config = dict(
    head_dim=32,
    rope_theta=10000.0,
    tie_word_embeddings=True,
    lr_mult_qkv=0.4,
)
Below are experts of layer 3 (counted from 0) of a mixture-of-experts language model. Rows are named router (the router's row for the expert), gate (a neuron's input weights, with its number), up (a neuron's input weights, with its number) and show model dimensions 0-127. Each number is 500 + 25 x the weight over its row's rms, rounded and kept within 0 to 999. Numbers have three digits each.
After each expert's rows: a language model's description of what the expert responds to. This comes from a sample of Wikipedia text that the model never trained on.

# expert 63
router:511507494475506525527500512516487483513483512500503507458524509491497555492491528487532479474528500490522511526517510526456490483492473509507514479475492572535505477493524510535505505462476537470518481526486493488524554538524470496481499505481491524485507508485439523444530451493450498533550469510540525452476466494486489508522541519497538476466491509515527481523488472485481468528474
gate1:522512539456514526490509529486500500487458501533506484464485491512518511496501496492476483510502523471515502495545530503506480512467475483481489535482494495462488559492542514521491500536498536523493473503523495469495506539491492531510504526525531527540513473511453523465513495498532495457497421483549511492558538482467513474467485457504535541498467468543519481485477484504508470501523
up1:527516518487495471503504517483509488486565485525504511510436517471551500456503462492493525499492553444502494511415540512471484489466499534453499476514517508514521514467557488549493484488499505510504494499512491482550514486511455468480487484548491513531506492515496487515496466496485504517489513500532513534489536517496507478490514517513502500520506463507506472544529539481480491477540
gate2:544471483509538463545545518505495513473462503517502520516532466495552503485501525520540529471515504487446494461482494499496480485519512541509492519479506497519511501484566502489503510484504489474530520515543483504522569569492490492540480524493548506521502489507472532463480535569508531525505492499489503509472526470530547478495503502504492495492494491525508511496498520469539518494504
up2:474533516477493481449479480496519487530502504472494493508527519506486520473531515472428470498503519499568512571502537494501514480472458456525496510514498498474503475507434490486483489516461505493477497496449505523475440473521514496506511513524449509488506521504534493505527485459540481499508529506489497466495471532494483532476473509488497456515516519460466485500530515529476488509487
What it handles: Finite verbs after a subject, mainly was, is, were, had, has, often in He was at sentence start in biographies.

# expert 19
router:501506523492512512472490526497478449542508509474502531501532540509504468450511492474516512459524474506540493487514515507491472519505462533506530484528451533511475518501513475497504529484485545510493520500506465509568503516532474536489484528524525525511531517459497480469509460507469496480490476471489500476480467525491483495484468575460494517490481526491548447528488482471481511526500
gate0:519540496459510502526539470476468482466560512513494477482533497519521500513459474459481492453530485476502558512506492477527530559495515455490505516489515504497503455529500479492453484490526493498496484553523518518508533467507497542511501519467488504469513533517495499505501514525440508528488467460531529493496438508482495482511475487500494531486495480496511490504489471462533540484525
up0:508487515545488506463451491508502556511474529527531522524460487466509508487525531515527511504502499495497505535495522515526506496490502494554508454504463509458451489478527495510477543506477513506475502467499525522475506488500537487502540502483516539509533492471470521517498516504528483479481485505514547494468536483553511510466496503483541515528525492464467572512534491529454496544499
gate1:517482477522489548473446486503511425527511524533501507507483511503470478506439448527492494461493493507503524519521470480498476522509476530517495519471480507520494480506493496462519499497497449504477522496535502471550559483485523480481501497502463483521517500448477517456491467512450478526479470537473506522514539536507512494491474512504494482481527491512487500549538516504463478486490
up1:485526533464511445497431493507525502474484463492499490474467494461501539540496540504523487553517505496476532460489504525507517461485540455506536513530542496481480488498490471509522490498548565487537511506518490516492455537486538520519518499480503502469480506539536522524511528517527505476517509477491500532508537499500488509465500493511493495527532519493496522449478502507537493539485
What it handles: Colons after field labels in infobox-style lists and dashes between list items, as in Installed:, Occupation:, Anton Crowley — guitar.

# expert 25
router:501504496502519539507466481488489485526534505494497484486541528552514494496463499476494523516504493499495524530571541500498470518515476509543536504482497514472517517496486491514511516492482553442474513514497462548506528505548502516501461534480486501485538506471441512484537472561478495471532489480504541523493522485496489519475558530484443494498493528488515527520525493511520481505488
gate1:532563496497522530496478523487459461485495501457490488466502535498463497545517544458513472496506526499530520469489489498538507469502501514464511498525503506468489521489522491537517533456510523495490484547479430486500474505479513495494529479504510479469534542508512504464496479495477476507544441494472508550497450517487497546526521515503492499489505504481543534495462485478494489524475
up1:511529510484490477563506506515500504480522511507511509492525489472427515485508471455485481535510468515513499490522486469523497495501485502472484528548523470497526482511499509500466476483468522490493518487495475526499530522494451495501492523484519503479546487518472538488513534465494484481525516513520478461537594506507516452490537532502492545490489492505510485470551496477441489495531
gate2:523526521536533500484508481458498479459532498492520501485506439517482506518548533454494495470510484501493480477533525489540531470507541506511503482448510502477440544515526446521451508505438493507493480540503540464439475522527504494503513523498520546496496505457501508501491525489484514471487507506478499486547463485521504498502513524477476519469487518487495486530476499465493498509491
up2:463460514476495496460522490458533477517502476533499472516490464443530498480478476486489482499515501498520494506471437490490498467471450487507481474564509469512508487514484496462501540460544480493524481508535477502542542473467490482495530486531468468492491521497519493482538486484545449538528470475512507527477529466479500503488505474485535459503496488498510482487500517513466485503523
What it handles: Connectors joining words or phrases, mainly and, or, &, / and to, often inside titles and labels like Ecology and behavior.

# expert 27
router:502496523524511507503509491506541497516515482530516490436506489504501485473497504492499510491520473527487516463497525476497489481519523543485504504481469525504459472489507483540510490468498539460465554551516452559510500543438475478449500537486472479499513559487498539480519493512454468519524489494520499550490496492503471551494542484482521509481498511510480481518471490506525459500488
gate0:483518543489494497488522509481534519459472540527508495505477506514533533574467516514530520534507457494509542524521505485535503474506524491540509524455471497530513535505514498497518481565470492475498501466510497514483486523486493489502512521501509543502528494471543554518501455546501455493451504490483534534505480519507534537513477489503510513474524502477518485483443479518515486523508
up0:500485508525502475460514492495500500485435475497513479511484560518519514446516499534523484506478474532520503512471488486494480465508484524547529536469475561497475518511512463522511442543452507520487527514475516509489514508476502498465506554523517462512471529466504496507493536448495485437489460487488501508480496522542542536473492511501512510487516514524495493511474505525510472511510
gate1:518497515570513475474473504518494492501513504526499479491542506474534497551494476536488464458525505448510533535481559510469514466501493499480534479465465486496533496483504521462490501461483507462502503511471497527499542547466509507466541526484464509513535495513493536524516513497475477479480515533499520502504506497483472541465528490500529466475451489477490530492482489504558493487516
up1:529506515512492522461523509521496513461457495514493497440459517534507505435548517501528510502474484491533522515480499466481498488488522507472450565503473492483495533477510504537462513481480498523474524509477425476489466495494482496511474468474517531499505483521511538497521479480518492492478503493492505474505499519473489445500434501499482540460496512501509478459507476516465464519486
What it handles: Commas, especially thousands separators in numbers like 1,600, and commas fused to word ends (s,), plus mid-word pieces like -ater.

# expert 17
router:502505514472539517509474520461529500507464511534512511474523508485531499547499520483495528471531477530503522498480506477481518528502501491520546479493432492525495473485499480492516515457482546498467509509486505524536531520514474518490497560455475509427472526470445522485508527525448506503501447495515540467533508466512499528521491520495530462485503518513505488536492487495516512529505
gate1:463509479527485478459513520495470496541540466523509494535491497487524513474437504492509511514501518513459475551483472481513517536492526499481523513456478498539489435512547482471517535492494533528501482507481490530505535490508563495543475493493504528458514498460497477507503534490458498501550515490482511515529498475506516529477456496513528496450532497510466502499510520466519486519472
up1:512456504488513497461502490519489489504466529497507496461530501523508515528456511489478546464488511536433536525533482497483502535506459427510424485520518484502519495509522526471514493511512490461476502506522514523573496529490473510488486483495508480538527482484530540538511499530520495469500505520454484509487506499508527507510483537503495444499513515515486515494478525509511533464472
gate2:562528483501505518509496480517523533525546495503538534472470490500506511487521554497505533463518509455511488501503488538464513509503486513520515498508475513486480523504468502513461518471526476509551524483521510472510487559489536484475526554467493574472490520502493494495477533538490518499497493465518481487520519478478513558498464501480560500475516515526509471468539495478517511497513
up2:509468474478504510524498495504483462509447537494514466488541516505530479491470482516486510538486531532483487498500477463555471455437513547494515503504532464484534467530500471459508515527544486514505535497477499488546531526478504495518506486545547484486488474476461533464503493509503510525486517497481530459520485504545491530519487497494485492501469528502480493520509531518558491473523
What it handles: General nouns after articles or possessives in running prose, such as time, years, people, name, population, list, often followed by "of".

# expert 1
router:487513508505521513483464512474493506531499557479513521475521506529497516508470539488508529473515513479518498520499497492442550484484463516527517482526441487512494481495554481526519485481510537472506491511512481523469537493489519499513538514493463499425519546472460516489502487505506492504534478525561535484482467490482514500475500532500505453500479524494547467553466484510486485488480
gate0:482514501541513502468426495467480488507477496460505492484494487510474514488490475493505499494520537493536523546519508497456490506471526516522474536468487491507489496477531530510496491442536486485518515483549501525517484467458494528525498501513506555518478514475562500483516538522517508505477519494488463492454496456473538445534474549522518488451510504512499465526494490485510512502484
up0:537438495511509536511546450534543522511476529537524491491522514463510490532538533505498520548483494506458502485496490492495509518492469513497490501495538512500516497545487478478469527506468492529497530492457506480499478513581498520519485461513481501500494522527481481518498493534450521523506503496565512532527542501530475516521486490476512498514483518532471518440485524504484523500492
gate1:504504491510491492533521496470489503502528469489442524502456458556536484508467516517544510474501519485491473580479497467480563528454497484478497478511500514528504503477529483509490541501506516546515470489482487536484557518531491484484485480508494527474531558529536510488491514518482509498534496507445512485481470499492529482500472522520537489525502516518516506512463528482502472500493
up1:513534500517531516563517462501498509509503520465487505507533532480480528510489525547485524486490470506500475535500516520454518496462527532472486513509461489488480541504515457455544501511460549501501500533518515500507510503466507484508542478458510540425495540514505491513496515505524474519497512500490441540496512510506506493496499555489525491507469501540511525492481515482461546475508
What it handles: Determiner-like quantifiers and number words after articles or prepositions, such as two, first, only, few, many, some.

# expert 4
router:491474507455532514510498513472489468507493498512532512475512507519481504476482530464491542474534478513516482525512520517514502525473480520540507469477496533541509498518562468520532556469491542470473491526471467520528553519497475491464495524488471522499527517491479509479528468540479473483535456494512520467508484468508477522527542509472488507478463515507538500546476454527476499510504
gate1:515507493498488535499520536442504481538528517482472534485529472516509495531489545450502485538538527513524458485477499508491484493494467503514523495471492487496490474534528523500479481505486510518514508536493516514458473539503485444487510518498522527550515524498506541541506459510507494457552444488468515478452489478489492487494495488524532525473461511497494491496498491502539455532550
up1:519490482546521543492501477510521512496490486491499532517531479515539506514491499496475478483512503511541511453473514527499493506490494508506483533520484496459519505521481517502539491561559506495512541499507509469487491487479511539490501501484518572491464520530532520512490489450476507430464498438515498496523495524498492453486487481504498499461517499508505566456493524545507541472494
gate2:494521566478516475523488500498485462537513438528534487508495476458456518531477526466520452517499459547523505527491484527481474460458487507496449493507514477523508490501530479495531515513482509494474470496487462489505490528480548491505513497484498548502508513499467525452520503530512501456501468507492467494492527519497494501514566483494491512487506496541465532489550473531516502493504
up2:528554504515485483460485479509468534472486497518516550483491488457512525490533534513489520446500539515505480527494501501491511512522531539459524527496527478474489535482460529498502494529480486501484489524527529507432470537532467482469524531519513480482494487538470485462508523508528495469535505457497503481514505458498498525490492443498487501518490498448532500509521501520478449473512
What it handles: Common function words in running prose, mostly modals and auxiliaries like would, had, can, will, plus pronouns I, it, that, and the noun door.

# expert 8
router:505511509489504526457475501504498495512494483479502489463532527527484494532479498496475509482515495514513508499485553479463479527527495510507498484447474496474514501494489470498514487519485563474484516548492425531531494533536517488507508536499471523472510527465481508472516493556451486465571465501484530512480459504503487530456514519484488489492459531499509509556522484506519500530471
gate1:471520544496493510482446521475447536533514513550495483501473501541536475496508496484526514481500481487475525536507427539450465495522488473486486494487515507487531486505485502497483445545570493460497495535513489506488522528501488513494468526496502468481506529495475471510499470494455488498534467551505479548523480518486487500490491456484500460491512496495495527513489521496498477527486
up1:505491481507506508542527494517555455512462460476483518508522488464493479499431459506500496471516511506482472511471594499547515440483476529485486539503478535505499515487509507504513535479467461487489509518519496469506489490484488533531499488468518495486508469500498504501511517514523462485486505507515501474570573470512482487510520481478504509518492485503466475508509488481484537501487
gate2:515534521478501499457494490510511512487510473504481537482551494497488520521525474483504490471506511453453501535484513488488479486507515542520521473541502488560470514496505520526474517473492539474503467491547476490500454507467486480510526452505481494540554484555492509507502500456502477484519509490531575497501475490437503510484499543488522491539497489555471489505489497493503521499528
up2:489487490471499482514484489501485507458467524530496488507518526497505510512514531463487503526482547484531426485482460520493483464524525501520566521548477474498474498486516494528480461455479454491519491493513475504493499540464516463480524527497509516441508498509507488517498487489491490501481454486535479471495502512560503480524493538484460527533475489481491462557514508529543498504495
What it handles: Conjunctions and relative words joining clauses in prose, often after a plural noun, such as ", and", "that", "which", "who", "or".

# expert 6
router:511464511530508509516477489473540486569517467516514501472505495482520481463463506498479524479520474481500527543507490493486531477475469501497484487484461523519517525533518496493473508516504494503463502496447487527518504501485494503523489512487497509466516565493463554502509479533491440502544494482516522459539512509513499488458505531435472482498460548481505474522461477504486456514477
gate4:471492486466514511525464496496534512489478491507485531513560511480500439521483504504482467496501534497514519476525492491519520491469511489499514506461459472477502494485536463508504505524492531478513505512551475480484463476525477454505517528502480509532486532505456501479518484507494498479474504511499579462432514493525536515455492457483519498561455491510513522499518511506459467494499
up4:459478498448517500526505483530515491513447473482494516480495495515455497503463544481503494524523497489501508520502526521531487490462457498504527519543491487484516524507480520478507528483533557496482453523479489461490471515451507480524508504553527459545522560542527520492505456493526521519499506513543492507481519505500490499496542513509457500486483488489486479489491467535530543540528
gate5:494485461513533547514481506480498465525515530511523511519512480492510464528498502500530523531508486487506525475503502492482510526480457474474558495504470521493514471485471459501480454528521511525540526509476497518479533477527526476506490476523494528512475529512552500486522428531470524482523492519523485509471493454508489487455513505539500550528468486529508506451520507563503496485468
up5:481517521520466500538536489490513488464512502503442507472502492494490503487499507503480487487499499506497467490501516494594545505481484539497463503472543532495504505495471531479513472499491505499489501492517519504511485539485460465474516564511522465478481511501468426474514500478478522514480493461529522508488497479518518521491475498473480486488484503570480504558508499486460535476543
What it handles: Two-digit numbers and number pieces in tables, dates, times and scores, such as 21st century, 155.25, March 24.